Below are experts of layer 6 (counted from 0) of a mixture-of-experts language model. Rows are named router (the router's row for the expert), gate (a neuron's input weights, with its number), up (a neuron's input weights, with its number) and show model dimensions 0-191. Each number is 128 + 32 x the weight over its row's rms, rounded and kept within 0 to 255. Numbers have three digits each.
Before each expert's rows: a language model's description of what the expert responds to. This comes from a sample of Wikipedia text that the model never trained on.

# expert 47
What it handles: Romance-language name fragments. Short words and pieces in Italian, Spanish, Portuguese, French or Japanese names and titles, e.g. Le nozze, São, Pamplona, no, del.
router:094169086110082084166148089133134106082160173136181097110122054107151098100142119148139115139188113121171053154146142110199145141113135104142108131115099123114194075162155159129166113114153146094107087093144103121155129153135075049177121138174161074110154088155130076118113162191198126085027112127142101153148107075158145183130134121118130158141161135142195152096090082144116092169138139139125141098150095155142107068101195111123114124150094134165098112168102120155125146169137122115149132131121135112139125113180154111111117110145117105136093134096122173143199193072164066102
gate2:121097089122137085149136166163043095052152191098121107157172101161131106139063093127134123125117091091123133133116123153138083057149106085151127217179165156175148149115077151175105134115113159165109139149104174121145144098133075112116119147167153147095175095122190132170148144095102115142100119072145062160123166123119141166099121105131189132129129140137189116156133120118121133136094113104116116151092094080083052128083160104136189102151108158122170107121086175109132153109151081172122126105115123116096063069152132119094110124137070174111175143139133164175197127128152093192
up2:152138136099107192113059103176126092155122152144108156128120099136141188153182040134096118159131073148117096082149079105122139177132190147137139130160134166145143129144109167187172140091142130120153152212118088097111161154093118172116138099145130133128156132117152145091034110175123113135136080116126175106118163149169143186093121177085102146158180141067086127138099157121161043151114125130108108155127142140107162092155133160115132102148159121152133122098132117064059125129073131149159134115106158143064139141100166158120213128173127171132087132159145160172093134193127147187
gate3:157130148130123095154126125154188118162111159143152121131090183123106130173139169153126060151172072167196127101125199143160075167180141154182152128146128074130159155154099128174144112114154177133084108142156051130133100083121138100163134131159087132083155087160131134090148129125138134151110117153072086139154176074065110132155185129128097057132187146113080139075112146133155088146081122134165108082075110110112065130154132160204153146177177106139166116122059129158162124154151107112187133148110085109134155130139160112146096203119139145137119165138163129140166138074104077098
up3:147083093160123087103138145120151140108158143145116102111156129142131126153130143144130132150072136072131157091114110094133111122162156122086117113127130157143131123102165109111117125112124187097093150133160184108167128192145140098108081100074147050183100097088113110115132154167205150094133163206121063142126117079085206141171115104080097156133125068125175097157109085146158106158131160096146127136089085111119120159147147146158161101098153109133152180102048078062101128114140109103186099043125189138155134132125191191124206142194119111156153120129132129153105148110082079144
gate4:156093117132165098099103080118165120198143114136181105168113137108177137115111116101146125115109088157151146161209111105091162160138160095122175097117130130060084125147088095144138119051143100139072079140120078116166127085113106122134138075096106144120131109086160107129185182186162106135112077096113146025108154105097143138090126078154150155135174175138109102144122087114145108134165181103105117147147181107094135225144120151121126185156144130116097154159161079065076112136088164131049136086140165143165103156145146101100092093095138179123108134107145111104120109138122111069
up4:126154111208125102125164138138110149124090105188071113136142125149089106063134213153131114127090143131149174121143112121125138090135109142092074139129172164094075131165123137160114139084102140127148164196170116154139133146084127064111183170171176136165119153138177164091098196104115158171086140207166140141126111116157095122145139156145080089182107105123167091172125142185125153173160157132095092174158119084167134162147197146080118172106113140168164114118090157150109101094144173139177186159130136135121179124145127147143146135123121112149143203125120166067131120159082147200
gate5:130119111092122141140096141083162073095096155148102139116174114184166105095163131099097088132087098099110112115157106085111105104152095138166173092130165104154155113136161165145157108193116194161124107161098117176104095156154089093152070079119115102105143138109141133108083202181093137108074113111169137134138111087151141097097128126096128086157137078191076137116066106137126087150134094094169128148135131169127138158139062144130106143153139151128067106073103129197141112073122152173143117161206084122178136200155105130087116154178139141158047072116097123116152176106153106073
up5:110131115093147110112111143086093141175161186156068132129118071113103121136127121112079156057154096074071127145111129138100137155171154124087126146098155162148147138087112151113155179111094115156173117188112147118154166138141126091125147078121177095187145116135063081134078161136073110142103111109107198149120053139100094144087142116040132095147088154135126111123155169088085109129123099153132147126153103183129153136095077182169088122107150028148104092153112145167104102097148141132171142159091117101123091138107190116198060101136170148129083117147118152208132138133124090137
gate6:139125119128122108137132078168164161137181141170169163072106134184172176129100113090148122120147135100181048104161100151093144167069130097102168082138178055094085143100127168159163145123173175138073147148161120114140099117150080075161119177136119106095182128140140103144111179164186160094166086090124119116162118136063090163149123101112144160085156107126184142119074157095157162136128150168159086176109109197123076142167146097117090109119158087140194077152121062107141142101134141138197145145118097116139133113166117116122081076140132149165098086112150137070140111146083129122
up6:081090156151083089168107156142136117092108145067132197194106116131128151119153087119082215150107056116109127165031149195164096072119126139072133180148076125107106130151120128048112079200134162150108128064145113171154142126119146101082134121141148155119141104154090155127121099115134118142133149104126113089156146139118103097156104121125124118086149111166093138100137130146123123103122156138115126125097170123156200112127088102120139111137076117106135109134096136157170099128107083213107061201098145122127065150098103147114122136099141103139207091051118162166110153149159140094
gate7:139134137109119148135163145124163089099132117126179174142172157107136110155070123121151136126156127119122119145196122122090113157093118092134141153164147119074116079149115120121136077067108121067156112152122119123150105129143121168098135141183182120148110112122152145143098151169132189148063099156133139087084120145115107139057136138140108137097094198164169172124121114149100101090156082087109142154191099101130089204114122135112097133110110095162076076190074146110062127121179219125186109086055098156096123112102138156067177204116178103150088190085137162107161110119101136139
up7:103122150140091159134143157141141154167081081143131078110121166061184162117106192182082092166133165115083104090127105119177074143108104097149119137173158157139131142130140113090106083136117083141085135132052147113088205130191086146091049134171127094140107128131050152117118117078142183133156157153149130106170178132145116103160102173128150175114149172167179165115139138126112145135133109118170159156133099081153137138173131125126104077110151078163128124087121102075049094155131205114145128112136086153121107147153071154090126077119116182144080173170147123159164111103147109101
gate8:125173151183073100155163124144110100098139138101186190113088143122110123111182112072141147137083122147182095111170124118149112117138090123161223146156131113138153080115158149082089157098136106152111187121146165135196130117116091150131098121169136071106111114088135114074109053092189154131124132145117103053104134138103169166097180083127154081114048140165145105111073117241134151112073168157152105102154101130086081061131141106151110100080119128166112144123175100161097143137123154084126137143130171132108095115117175124170098107106116144105171151176134137077132138152134127114
up8:109134091128109112056133148140103143119153099158114152172123140149121142085118149128150149147094104149161087132117119083098178086121089147111153195115170068119136180142090165153153149096151114105049147132125065155140150140137158093099087121133082044168166154170093135103114059121078184079079118109092132143124152104063129136134135139133155144112061102171091133120054152135091170163164107116145147126137150088132142133119110161096142140168067052174130162110150199134145122115179075172160151157104111088160163127166183121112091177171101151109082130146114135071112116143153074155
gate9:111111119139159091102144201117153174182174091101192180138128129123151110106145147194130158167087079131083147157096176141135085143120183138177099133085178133110110113155122163127119102146103178103184134079080098146148121164157164129137183132117116119108188131155205134096104124141145131118148078211095167155127071146140183125157146107108085132144114116118120097155136136155096104137115091112120070154126126152102145164194179180123112078074127129153136126144144116170103091122120109163115141140113062109084079188198181133101170081077121156121115059098163123161133182138142142103
up9:143126141086111133115098081159073167134084100104151139115120093140214143129195093119103095130106105134142142161075157092158063128138067087173155091152123103133106134145154154154112142143114157167080139163072141117130127206077146147172136168090187142162092154154129170137150105131183129110151093114141107078109160099117156098141076084130118190162120099131188142138102121131155121097108167120155110128122120152144111051070127169110127114175101165126141051203135089117109106140160203145118144058108083102164074094132125147098119138167108167154153099126182072145141143081160092114
gate10:167139144106138133090152172122176139094152170168120051082108134087090113147131070081180109138064097137128147096144185158116099093148180172117196132106132125144134130085086107113124139118106174120079116166121167153089118116102131148123108160085135152143191108126090126129180131157101158132095136061132128162143069074130116127138145136035126108168162163124150162163080159132146076099139076099149113158131121076070087061157158127080139131096064151168122042151166103117094183116129110086107163152128119114092097114136162130157059118144120148174145159093063115122118156118110158126
up10:188183145135186179133193052122124169129125087161195151121123089165116143094117111123131121125140133179119138171153185112128186148133182113125150116125133090178086153103083156100094133099146158123125090098181104172147099080085115188144135122131067128141114137174147102123178134186133081113182136120048150082195107080159124148173122145142110137117149139101147149152123141085144144137126116082153064123121085153141116141143069067124134142023137147133048119100117109098076169118121089134115144116156094087099117125188121157139129118114113149123136123066132092118115116150093058128
gate11:093101169148180151220109147162104178129056173120061125151178091134089096172114101110158096109139119115069141163069104071153130104090100118133136107156055056103155075179151131169142092114087097171135096087128137080139172177093088102167132082174123127174119103139114152132082099162109133074101100169100141123071157115156202127158095109156058106128102106111097184155131136069143174159165118113136146145112134153128097126082120145100149133116098130101135140094084212121150100123102152132140186104104147149137168127082076135162104137106125148108128177142146128136130129144147119102
up11:168174107104062169040117096171173129155159120137118106101122169143099202130118156133129119128125134159166195162111140124079120221128175132151184138116134144134109139128119134131089134114149112094152149181100101105107129122135117142148134161180151143106133164151105099102151173112200094113111127123096166115128113184109108091140162113060097148159172188196176123126115120125158104066113154129181129116107110117124117135095123097135140138133164116151140123153170128212137116142161127117174088138180158106061146136149221050122130127171123159094192114109123127178086080192112101096
gate12:099170107135123120132169107151122128113109128131090150112102127110163168072128182148063107229167162128145115102181162092201128197153177143104137071206138105088109126087178176165086086086143134109119122086093155115141132198105081152169118095118142110127123125100109068141159175083101150071141152128126142103156114123093099166082154157071095105122153132127154156146153108152133135094119114188118132114137100093076122119157180100210115061165126118166118139146088111137116132154129197085122165116140136108193176167131135111126122129051148090124146169154115151125115080082128127128
up12:157094144177175125137154172174101117146157114146122110121113064137105101151107046115172154145112124152080134129107163104133129129098122084103168109080137139134175117093078124114155160189150138086140034117097097113112219155145146166137132168082175089199100121133172105095140137127121113107088155148161152125166072075126137114118159102107147095094177125142128163140163126076119120094141082102182103174124117127179080105105153117090174050123126151154145088132124144108117181148128158042139054165076100081101089129087138083144119095148112160100077116098143109127157114137127077115
gate13:110139089096124161184162123134139187150119160129119147062155152132167121131179126126150190102097142142124113138128099149152118143146166141103157099144136158144159058130124114117116131111088160117177103088111085110100134149214091145086106115120111189083128040129131101134155211134113154106109168069109139191101072108135128138149124122122106144180186177102124163152119157104133125125179144153117212177119119161089073072090117100097075094103080145129101090121040145163151154098143123115091044163156113106123155160141159102195145059128133092103093137138090089134125135134132131134
up13:099120155109169071088159160185138150116115171117190122105098183144096158115147119162096109069152159105047167076089162158161175145093078127154122098125209084141114169129104174124149156113068146124100138114105126115193147128106090112101123107144108122130176147122089153110144104134075127163123096144187081150110105120090122119100225176113129102107077172098167073123091136073100152120146097140151124123136203114106163070099172140144131151099112170118107159151166146158171177142104150135118169085151082092141144129107175103115115107057124126079140156139164120121078086152118085116
gate14:129142151126086131150148123244185134158064156154137129068133106126106165143196159134132139158119041168157113109106174126099114108114146064114141104105125105145142100140167104117134169112203069102156203150165090129124157094112104138152188135118084159105143102119123135173110071138118106103073146136112101149156084128124130121104127164104129165134143145126137174174095175102085110177186118139053106175070163099168171077128130102087118147101086201097054138173103134090112104098130164146092133143135143156133148146088126108151094169117116104130085163106151124147102101180147120151
up14:097152098150139157149133187191120168174096153070110103109118141107168102100070085140116097127076130164096119138137155116105110206092132060150121126130151128070157106101083122113087161107160155157082143140113119105167135097118128140145174083115162130114189094083122145129112109185109150158134116117081129152117104109176130109152115150073187104103132191136114082133134137083164095069161053127170082094083185131147105189116102091181196129108153119102130170101105143161130124081148124146166149110129098070094102160078144051102129098158107136082140148124111142176201167103122130092
gate15:129099113138132182133136143117090097138069162178129086084106158192113135161165136179223166170100157129091117147103136183149137142139060123140123121095090120108079177147094163116132129084154141194117132156125148175143119150064087083115118145135176139086124107114139151171080147131158161156121143223179162143151106158145092117120141148116200113125160161128128099110095079133223117124124150087143140092126156087142197133107155082088090094057107111126089100115071121107124118074120112194184111086109161171141164131115132123116135144167140114152145119178078113147143153110133166145
up15:127135177099077118160104113118087119153146139118139206139079087134122189161174129158104107199097139067090145078125088157123133082086108134144116159078136144114111167151057117093140172116143102103085141096128095112186090132067144154088159109161120146136116119166052129091171082122057140110105083090173126107092165166130118131103135137156155104108112053206119059155157153116147124130166102130117155123188125096152070208133179096107134183124191168159136096142087159128137113108176157127135101126155155137129162118159160091167127117086108157123098135127125142123176143142080133167
gate16:169121172146130154103102109146121115088117122098133110172136105130127132103157125116109112108115138083082117097151071098131144148186111142119146153119171139139164100104147112094087103117149056083107110100172163118165150150142148051159153169147191076152096148141155110109131115105123068144142111105143158120074071099168082123075165109139141146103126109207129094119097061156086128148093109082138100136154149127159146101120174098144157146186142162156073122105125136101110117142091167099131097123154121101128136084126055156184081081198090180114212124161117133118191147052189081065
up16:123124164114112131159142058137151084193112118073091121150104107111161143160150162122156150142133135143156118137121173198174097155113095141104136131083100101168159220117166126125163106120136175097183147138181144114135116127111089152151143143155116068161137144144148135114138116111082145109113117152116060129197172180098146114130107087134144134159124177154135150175134121083155242080120098140167155185097098162150128177140163146160114131103090148143150133072116137131153099174129108112180135177150101108132120128143114156123201137146177075073063094195119136111138034173157118115
gate17:123157125197126160157133142133159146137082110114146049150153126134140083085146104173157130124120145196168093126116121089069117148105136116193067114153146095076152088164119148138145146169140133152156094106139112165152220133067117164129187134069101096096091155085138101109159127153160120084134091107175194108087106130111148094083105142123095086150145119162120146150079120162126143099097122078051055123145108105131130067160136123161136137120167147159112089116121092143147158095086107128138128098108107169075120136151095130165071112104072210170133074204152147142105176121149139120
up17:123154108112120137167050099091138115106147114147116151112123098202172133094160082099115097152129111124054147121118145094136162160158078110129088109158145083062170092150095059158118179056122133126143200167108124182199134104090129075120161136078131179147123142112143156115143105145149078147113131123138129094133078124147137148111113178106174118136078195126102190153088124108080111066096179133149126070170106147201084107135142137169149140136142135157083134127171099118117158117206113106162155151058112108183098167139103147112069122146177137175147101102121127115124112102151153131
gate18:139113098122202123113188153091179098178145132095181085133113211130145145064145086176162159136115111204082163085153069163168076125189152166086056118107099118069182082160113078071141115101068153133112120162108094142145146184142095138119101143130171103111077102101169106105186087137174114169093137145137157172102119122089136090117155103082171119092113133111129112123136145143107136143177136121120126136141119107092129100133141120117122129082091121117146121135100129125075100179051134154146202065150167135151154133193078167130147132146094121113129148085129137156115133133088132112
up18:172083100132143128105159077173135150148120154113098147103088188066093111152127104065123138102066176092141161135087151087115137079151107160075046196140047201145114097102114197139119120139056133135164118150134089174125147145098125114111155137127151161143128106159186095088091157107147166120141116209182183111110130168126157112145122134107119132166124091111100129110132164140157102127147084152130127144175111134060130111159107106122144136089071116146202115134155133137073111139167144090180178109107160110157098107173098139106133090148072065143117084146128093153092136144148174105